Below are experts of layer 3 (counted from 0) of a mixture-of-experts language model. Rows are named router (the router's row for the expert), gate (a neuron's input weights, with its number), up (a neuron's input weights, with its number), down (a neuron's output weights, with its number) and show model dimensions 0-127. Each number is 128 + 32 x the weight over its row's rms, rounded and kept within 0 to 255. Numbers have three digits each.
After each expert's rows: "gets" lists some tokens that make up at least twice as much of what it gets as of all text. This comes from a sample of Wikipedia text that the model never trained on. Tokens count by the router's weight.

# expert 108
router:098166104161140159161174126145083147091091176096108106087130091103071151141112169106071164145104154123152152083081127161102155129161145101104162161099086153083177171098131139102161075167152120151146104082162146156147161149151100103099107148143144080077169147081170142094164097145135135147185094152147142093139168156122070152138068081149155085075176145126157077072147106093109167156107
gate0:137064080095172150114088150120073174144097191097130129078061108086162140123147086102195114187132150120079125115147118170164133114138176097105120050151115167144138151101169139130181146086143117089177106195119119125139128097163107087138167139153087092154131147144110109185143133127077106149119121139119135060167126135165068153108049119106132111114113100129192095120129156174136147156121
up0:110122117095148157097144197127119125080135190099145144124114086109109188123153154146163144182121152157122110127143163115153130153143116148139144132132078174118156170123189145159129127106137156124131132129052082186119141119160114070142128122073123079086092188094163081156073173083110098142156098143144094140154099156130047079067162113069098111032102098173123124140113123154124156153151
down0:113050071146133132107082101113179101081159217152169116143101124085129124173132166159098085182132168116113109130140182145122163146138134167059104121177132098144135144109062163112081095097127087144090106156110138112188080181139150091166120115142115144130125144196188070130126138134143163136168095128169094162156133179126123097153148129160125119084134144135178115118109140113058089082131
gets: "e", "d", "a", "in", "s", "en"

# expert 56
router:076155083171179157108145127148084174097079153114125104104127088119068137140099136116099170154104140094154152099094144152117147096163161113120175135087114150080168162101111167088167088158173140145181097097138165157170143158138109108103104168152165103096163126096130176083167086168179145165172134168154193109145136157086101149159102101161165106113167163175163061089152096090102158149096
gate0:080137074108099094109127088076116140166107158099137092145064144131157176180156189139057175147095112141143127164098125108104137109106096100153122138105092161102132137152115160111171129112068136147104087162099096149165170150086108100134107100113096138149104186088120157063075146106102086092167093100161179138169084146180054141109138042136127117131114107187140126084133124104162163143125
up0:131162124122155116097159143144128073173099088151091143096121070163156147112139128153123138085100155132170169153134091150189072152116164157146130123094140103091156182103111090146123084091118156114113108149131119094107135067060133136151164141164135071125133104171126150090038083140121071163171136148090128169197147135154123140152104149146160120150105088131147087123172157241118094179147
down0:089131143146153159141137127066180106107133135126120147113212130104144067120161140093133146120150115076125077131111128151107097151094127088127114139207183155149065144104090100162093073119121107171158117148126096136115157125093166165114149166125123132111074100121132096094128149162160031088074133125083117208111141153101167119092126184111092100158139162151137171122117055177093136169134
gets: "in", "al", "on", "ven", "il", "at"

# expert 12
router:103181111170143151092157125170102111104107157114087119095129108063107159146100155097104154137088173098135164090091181167080179093163128155101155163101141171095170168096146143113135080166162158171152141108145180163162153160157075107122102154143186096085173166091138153111149082154153150164150108162174133109097149151119102169158107103178169080101159187133161103084176094100110153140094
gate2:099098108161081142141157155121109118150137159164154124170104212165088142114126160087116155139144123147045180140140117175109193066154115145125156124179189115122092116159123159184089195150152121130114099149176143095166115150128149179121099137113111117138180053127164153120136115178176131153123178150165142131130145141082109118126112152052129132073107116121145083136164123060136196140162
up2:131108087178212106074155104081136211107095168103162117118205102118138155140150168162149106146146116131125162144137076135135122152153174066121070099166143124145096149114094105078140141111118133065133147110077116150136069102147115117126114111160119125091069151140154127161107123119110178092153137137137162079181146120169088138099058082144137121152135187157106149160047121146105089091149
down2:171119136086129136144157126156142070155170118131138120167071109079141133110185145134133159126090137159097176171182134075130124123165130118116108140116135089126152130138146158110113142185079128077096132147117125123033147148192056165173124122141117145153167138103173114174111114066156148154117065132112196107123129120165088111100111072090146089028147110097112161098151106123110179168103
gets: " the", " a", " this", " The", " their", " his"

# expert 109
router:098171089163148159125166136171089152098094170100101108092104109083095153142083146103087164117090168090132170099099169163098169098153168131098161160108146144097166153098139157092150091167162135154165117086173163159173137166152091109133096156163165087074166133089154161099173090173162157165160107160163145104115148153097104163180098094172160102095146153159161095088163094100095170149087
gate0:132134131133111177174092121156099120186059145075141113109108088124094132190176143100138147096145142077153122132170177162110107119113133124157162102135089077123136191081120181110156107091145075108109136116158164081194097138097172127073139071081135151083137070131059087118155146110133116151183132158170127160092139170106087098084115092174112111109155117146121131069154141151113086097090
up0:167102098158144106184118170121113134188149146109078133110107113150162146142122109116122106169178101080136118131163164142132160151103132077183142120168128207122089166145150137162156131099119101168102130109093126103129067095138164200111102095101142118140124102144082126081067147129105086136178115138190077117109114149085102129074068137152153108128084144098104135039106192153168101059111
down0:169108097137098130109111102128161120109155123174108147101129153144126067135136097152144112177111145133150117221144175142129083201093158063130004120110189127142164191110112116163150062104113145145153131145180133168146121172104093127091059185107125081117113151155137078100076144189138151103130133118136171168133133098128152152117110115093090135130140155140114094135167133068125142110133
gets: " for", " at", " in", " as", " with", "–"

# expert 86
router:100163104158170172103158140165091132102086164095098102097110096083098154144089148095109166119102164094140162096099164159090164091163158136090162158093151153091165165100139151099157091170164138157162117086155170167170137159156094108121093161153159089073171148089149158109158087162161148158162106166165160093105148162098097168167090103172162090090156173160164097092159093106093167154092
gate0:106114160114182064116090115074159114127109114114134115135214107090086140102120143135137193188098063172142122100135154138117117126172185183133128145112126133163161091112111157098148132118131121112138128031118132151088125084147131137164112124126158122142129171156143117149089083113092134113102155087144143108087160130150142110157122123126165112170159095198151166190236085097115175181102
up0:100101121145112117120149118133111154134166134139179144102150155171151189101127081177117129121150099123143136109138205092147130123081154151202161101130097131174082111124125123098029131143114150143058121147165160148110131131119132124129160110203093165147090153111173094168102151127150151104101054129104078178118084089109106149075141134098111130160106027085160159087119161109156140085159
down0:099103110164125074110092134166147175081075096117086175146179137128118144110109160104091170112133142135149159072116146155100124112148104156154175205146114145095102062077161097154038096144113148103144115071152149081071133106120161144132117141079136131194120154102190142113146130096138094169168159106178108116122146186118119136082126096148151089113155149146121121097147122131071113136219
gets: " T", " a", " A", " The", " an", " the"